Experts of a small language model.
Size: 14 layers, width 384.
Training: a variant of Muon for the experts, 389M tokens, 2971 steps.
Below are experts of layer 8 (counted from 0) of a mixture-of-experts language model. Rows are named router (the router's row for the expert), up (a neuron's input weights, with its number), down (a neuron's output weights, with its number) and show model dimensions 128-191. Each number is 200 + 40 x the weight over its row's rms, rounded and kept within 0 to 999.
Before each expert's rows: "comes before" lists some tokens at least twice as common just after its tokens as in all text; "mostly gets" lists some tokens that are sent to it at least half of the time. This comes from a sample of Wikipedia text that the model never trained on. Tokens count by the router's weight.

# expert 4
comes before: " ", "-", " —;", " —", " −", " +"
mostly gets: " —;", "',", " |", ";;", " Preceded", "\":"
router,210,155,190,178,233,294,213,138,202,205,131,269,189,226,229,223,182,263,261,171,138,177,148,251,216,233,175,169,186,149,215,136,193,192,244,196,136,244,149,135,145,239,259,201,225,193,174,192,190,252,208,263,204,212,278,214,152,176,214,157,171,180,224,161
up0,178,141,119,234,180,228,169,237,282,157,249,190,274,243,366,187,179,186,154,142,106,222,249,178,149,175,217,158,204,109,252,172,184,161,221,223,217,155,137,204,224,203,241,168,217,177,231,208,208,218,253,209,245,125,195,178,194,180,285,211,158,208,179,205
down0,163,232,207,142,135,205,205,172,186,142,225,146,146,156,147,166,220,262,124,180,228,207,226,153,186,219,169,255,118,192,151,189,171,148,214,182,113,225,186,244,181,219,219,147,156,209,194,228,155,251,200,141,207,111,218,200,243,221,258,213,181,200,200,209

# expert 26
comes before: " ", " \"", "-", " a", " Total", " well"
mostly gets: " as", "|", " including", ":\n", "-", " —\n"
router,187,187,169,241,246,240,225,202,189,240,216,261,250,227,179,247,200,183,242,300,178,198,171,196,195,271,215,134,206,159,220,203,148,226,210,262,207,188,156,153,212,215,193,188,148,183,243,202,222,239,208,202,178,174,218,176,182,200,242,198,250,190,129,139
up0,175,218,161,176,138,184,191,182,263,222,250,224,215,239,192,203,167,152,242,213,179,221,171,204,218,219,129,255,203,202,247,179,174,213,223,192,218,186,233,259,157,239,218,187,212,150,196,218,185,195,264,264,234,182,251,204,195,147,163,232,216,220,142,171
down0,255,210,227,222,179,202,162,205,249,227,222,165,216,159,207,196,234,164,245,178,205,237,197,149,233,162,227,322,132,217,200,244,201,202,251,183,163,184,112,177,182,250,288,218,197,192,208,228,237,197,173,208,228,189,183,147,233,219,171,181,152,210,208,172

# expert 28
comes before: "0", "5", "9", "4", "3", "7"
mostly gets: "or", " three", " four", " five", " two", " ten"
router,203,216,221,226,247,208,190,258,223,234,164,198,223,178,198,202,201,165,238,264,151,265,150,233,177,194,206,214,167,188,237,183,185,145,231,295,161,219,197,94,199,157,258,226,165,313,215,200,246,250,244,234,217,197,198,244,269,134,116,196,281,146,232,183
up0,184,201,155,153,131,169,158,198,230,161,183,231,174,168,160,194,163,231,240,163,132,152,180,172,268,185,183,246,190,166,197,164,236,224,198,172,188,179,203,232,267,187,192,179,204,238,179,213,180,176,220,138,254,179,189,178,231,152,225,214,253,200,133,152
down0,203,174,82,164,168,219,222,208,151,163,237,256,246,298,237,178,239,195,258,157,210,182,139,195,210,210,222,136,135,242,231,179,202,191,146,151,221,284,159,226,221,160,194,198,224,74,175,114,235,213,231,249,217,238,186,207,191,238,223,147,222,259,165,179

# expert 19
comes before: " of", ",", ".", " in", " and", ".\n\n"
mostly gets: " population", " election", " city", " performance", " development", " story"
router,226,235,181,236,245,249,261,224,223,193,165,216,196,198,208,220,241,200,187,200,177,183,104,227,163,177,227,187,102,167,235,278,176,210,209,225,129,162,158,188,220,256,147,151,170,309,209,155,203,234,195,236,266,148,260,270,176,59,172,145,143,199,162,233
up0,198,205,159,243,172,183,177,167,139,98,203,212,197,172,212,250,204,273,165,170,229,235,220,219,241,191,253,201,210,223,210,172,270,148,162,230,210,132,242,140,120,227,162,226,134,238,165,197,193,245,219,161,179,235,290,228,196,196,169,195,156,228,249,181
down0,148,164,238,145,226,207,219,263,198,211,224,189,241,228,181,185,227,173,258,239,254,203,135,256,143,253,218,194,219,175,174,133,155,266,207,254,215,237,97,179,164,210,188,270,196,156,234,116,204,207,86,271,178,181,178,246,171,229,172,251,370,194,223,266

# expert 25
comes before: "1", "2", "3", "4", "5", "6"
mostly gets: " ", " $", " +", " −", "   ", " £"
router,192,235,198,197,271,179,209,293,272,245,174,181,262,129,173,249,169,224,262,278,148,244,173,235,218,189,157,262,165,133,221,215,156,119,206,204,90,231,145,227,180,191,248,176,180,202,223,111,237,232,220,259,151,178,234,241,210,211,249,161,253,200,257,209
up0,157,198,208,107,177,226,206,265,126,145,204,94,260,195,228,213,157,261,237,185,208,201,190,211,163,171,184,170,165,226,244,235,206,251,160,201,207,177,304,258,204,238,165,199,186,191,149,142,146,150,184,217,239,273,155,133,240,181,213,87,233,145,173,178
down0,199,229,239,185,239,176,198,213,214,188,183,205,163,178,166,152,181,204,173,184,231,222,275,224,167,265,224,202,191,162,226,183,155,254,229,232,242,188,162,209,205,174,225,171,145,209,234,200,169,169,247,179,215,227,249,211,211,213,153,195,202,236,177,126

# expert 30
comes before: " the", " a", " to", " in", " his", " by"
mostly gets: " during", " began", " took", " located", " along", " in"
router,187,277,189,183,196,292,178,198,189,225,193,224,217,125,173,202,199,259,222,181,220,219,185,249,182,136,208,157,206,152,288,130,183,181,217,193,210,200,133,101,168,259,241,195,207,228,170,84,240,240,228,258,197,244,262,233,153,185,263,163,191,221,191,206
up0,168,126,168,217,197,181,201,224,198,182,187,209,217,166,233,192,166,218,152,181,144,245,154,173,206,269,190,177,133,169,204,138,145,265,218,150,234,218,287,217,194,245,216,182,144,219,243,148,223,217,207,175,217,191,230,221,211,172,244,126,181,150,237,221
down0,196,202,224,225,208,217,216,189,216,256,191,183,198,178,191,150,226,179,255,220,283,251,143,113,165,216,195,185,242,159,266,178,258,137,184,219,156,203,151,267,219,179,190,206,133,153,235,186,198,219,184,177,110,177,182,231,166,197,153,236,221,290,263,252

# expert 13
comes before: "%", "0", "5", "3", "6", "7"
mostly gets: " Sh", " sh", " ch", " rest", " York", " Ch"
router,229,237,211,262,156,186,205,225,230,242,142,238,240,164,204,215,243,212,178,238,178,198,197,216,170,211,174,204,185,232,257,201,166,169,235,248,228,203,180,151,229,272,261,243,213,277,233,190,212,261,209,229,215,216,227,216,187,203,219,178,208,215,211,154
up0,171,163,201,238,223,181,224,166,206,313,243,217,191,176,260,167,216,181,153,183,242,164,246,191,210,226,246,196,218,213,198,236,170,195,193,185,279,223,258,182,323,264,246,208,206,212,151,218,242,194,135,211,244,178,175,238,208,213,234,246,239,213,217,172
down0,184,167,210,180,248,108,184,148,230,201,170,227,128,222,204,234,249,201,160,161,155,207,168,149,169,203,204,150,206,278,196,137,278,166,150,169,263,176,201,152,136,176,184,203,186,158,177,246,246,169,232,161,148,228,205,200,204,208,138,214,220,222,216,221

# expert 12
comes before: ":", " ", " —;", " by", " /", " as"
mostly gets: "′", " Total", " Released", " Succeeded", " total", " Length"
router,242,197,217,122,150,209,220,237,216,222,156,241,200,239,154,199,151,215,159,182,150,230,159,242,227,149,104,216,102,244,216,225,173,199,248,175,167,236,233,175,195,270,251,223,191,215,234,168,217,222,252,115,178,270,248,224,148,176,171,183,268,105,143,141
up0,164,223,154,209,122,230,147,228,157,114,154,139,261,158,182,92,232,130,169,169,207,161,198,266,209,176,128,214,183,222,173,204,138,215,191,183,166,172,174,197,224,172,190,180,179,158,238,228,159,255,202,173,215,197,220,209,196,205,224,183,163,183,242,174
down0,180,269,218,192,195,199,214,211,224,191,161,232,280,188,217,234,234,197,260,157,205,239,261,199,163,141,253,263,239,196,231,152,308,177,168,190,169,163,162,207,126,241,206,177,195,143,185,289,169,158,207,178,221,304,197,150,196,96,124,120,152,277,186,259

# expert 1
comes before: ",", " (", "\n", "'s", "er", "en"
mostly gets: "berg", "ley", "ford", " Jones", " Williams", "mann"
router,210,197,213,149,136,199,153,260,209,300,166,201,190,202,195,197,202,168,217,174,170,188,158,188,223,214,178,193,181,197,191,278,208,186,187,200,189,164,217,127,161,166,248,234,177,181,152,145,210,206,239,150,228,142,236,200,211,175,177,159,173,150,265,189
up0,184,223,263,172,206,132,157,273,157,182,236,189,180,169,180,135,172,220,153,111,142,288,251,221,237,157,214,193,245,151,236,167,233,200,187,186,193,101,207,212,218,145,186,166,193,201,205,228,205,238,191,173,152,181,309,213,151,160,200,165,193,172,206,193
down0,190,168,215,204,222,183,221,178,184,215,158,138,195,254,197,166,207,161,175,208,174,190,228,178,216,208,145,137,258,212,232,232,186,213,169,211,195,233,179,206,179,210,211,109,198,234,213,111,193,114,145,236,228,205,292,162,203,158,215,170,166,192,228,131

# expert 22
comes before: "9", "8", "7", "6", "0", "1"
mostly gets: " dev", " Prom", " pract", " mon", " prom", " dist"
router,136,166,190,190,220,177,188,208,215,249,170,296,203,199,228,198,213,206,169,243,130,265,186,169,200,190,213,159,174,143,227,197,181,165,280,247,119,173,150,135,155,227,194,163,221,195,233,177,246,247,214,263,244,201,220,233,194,178,186,177,170,195,207,117
up0,229,210,214,223,166,215,117,159,208,239,228,225,178,225,150,118,206,235,228,162,140,149,150,192,249,187,217,215,229,221,233,105,177,215,214,214,203,184,207,208,108,119,224,175,213,196,182,194,253,204,212,158,235,183,311,264,205,199,170,149,191,232,175,189
down0,252,174,203,209,206,117,169,197,219,229,175,170,202,139,154,144,241,186,316,220,201,210,241,204,164,142,200,246,218,148,172,241,215,204,170,233,218,140,203,216,189,150,226,211,189,233,212,186,186,159,157,211,207,203,160,234,231,212,237,178,145,219,196,194

# expert 29
comes before: " |", "–", ")", " |\n", ",", ")\n"
mostly gets: " million", "\"", ")\"", "”", " referred", " billion"
router,194,213,171,188,173,223,242,263,152,254,164,292,164,232,205,199,259,173,210,223,164,259,180,185,208,210,235,133,157,144,289,236,197,166,254,210,129,207,174,194,197,142,205,240,119,255,104,208,237,218,188,277,296,303,234,213,243,128,269,184,82,152,229,134
up0,202,178,202,222,181,156,181,168,207,252,178,224,179,225,209,198,191,134,178,253,223,233,252,211,240,222,190,125,254,176,175,174,207,204,239,183,162,191,184,156,229,236,219,181,147,227,217,176,179,206,194,223,231,198,265,172,248,225,237,261,198,190,232,284
down0,183,211,199,168,182,132,163,223,265,209,240,156,183,159,165,265,176,218,196,162,168,163,216,224,214,225,224,181,124,200,180,256,170,148,217,235,167,172,263,195,211,175,161,163,210,206,222,200,256,192,264,157,219,195,228,175,201,216,147,223,201,232,148,307

# expert 15
comes before: " the", " a", " his", " its", " their", "See"
mostly gets: "===", "==", " for", " of", " against", "===="
router,172,216,233,152,225,274,200,213,160,265,182,202,154,140,154,208,211,215,252,164,187,202,203,195,234,268,193,202,233,175,214,169,202,165,232,270,243,215,119,138,189,161,214,219,225,231,266,170,189,345,254,226,257,277,237,158,222,200,172,179,237,167,151,239
up0,212,173,156,239,217,218,244,276,217,189,176,231,238,240,268,197,247,190,206,131,174,161,222,197,239,216,139,258,204,157,202,245,194,165,206,210,246,177,214,151,254,216,203,187,168,186,205,176,222,228,144,162,157,174,257,141,249,185,207,166,194,194,184,179
down0,190,209,153,249,195,139,171,191,199,192,95,206,272,244,249,189,233,154,217,202,202,135,179,231,268,172,257,181,192,177,228,176,169,175,205,182,222,150,145,202,179,261,189,285,170,218,208,154,143,218,116,183,290,202,246,185,177,197,259,219,227,155,155,216

# expert 10
comes before: "|", "born", "S", "the", "A", "c"
mostly gets: " (", " |\n", " un", " \"", " sub", " pl"
router,166,248,298,186,192,183,274,208,208,273,169,211,264,191,160,210,245,238,195,261,118,236,141,192,230,235,130,139,230,124,252,157,189,139,248,205,180,237,161,211,124,217,217,206,184,184,176,258,211,239,220,186,191,235,225,234,154,165,223,198,182,210,202,194
up0,135,201,218,212,159,227,157,259,142,171,223,173,183,260,203,167,279,181,182,210,180,126,246,192,135,121,193,297,196,143,188,233,275,246,221,170,176,232,256,180,219,204,199,162,227,219,137,243,236,216,198,181,170,179,253,198,199,178,157,173,230,190,230,180
down0,228,204,204,157,135,199,193,207,175,191,173,216,287,230,129,249,283,190,236,161,237,243,245,259,151,170,261,224,295,198,209,138,173,197,162,303,186,163,220,174,215,254,191,221,214,175,95,215,167,221,115,189,177,167,185,179,214,117,173,237,197,179,242,186

# expert 8
comes before: ",", " (", "\n", " |", " in", " and"
mostly gets: " University", " Street", " Records", " Cup", "idae", " School"
router,259,230,178,226,205,261,178,213,270,263,199,254,227,175,179,186,252,229,205,208,133,178,169,200,148,170,133,175,159,228,206,261,153,102,257,207,191,229,237,140,193,206,209,159,196,207,201,172,233,201,250,222,270,174,230,181,243,145,201,192,210,189,282,143
up0,248,162,159,226,177,223,196,215,190,182,253,171,170,301,186,170,81,262,177,221,220,158,161,240,224,188,243,174,189,174,188,216,171,243,146,160,188,185,229,191,225,164,215,213,153,210,211,154,216,169,267,234,233,203,93,195,215,214,173,185,127,275,142,269
down0,180,190,220,204,149,197,205,243,147,133,206,195,104,143,227,216,280,170,153,207,143,178,209,205,206,191,208,224,244,244,193,227,172,206,99,224,179,223,212,177,181,156,227,210,202,162,112,221,150,188,236,208,233,199,248,185,227,207,210,250,142,198,213,217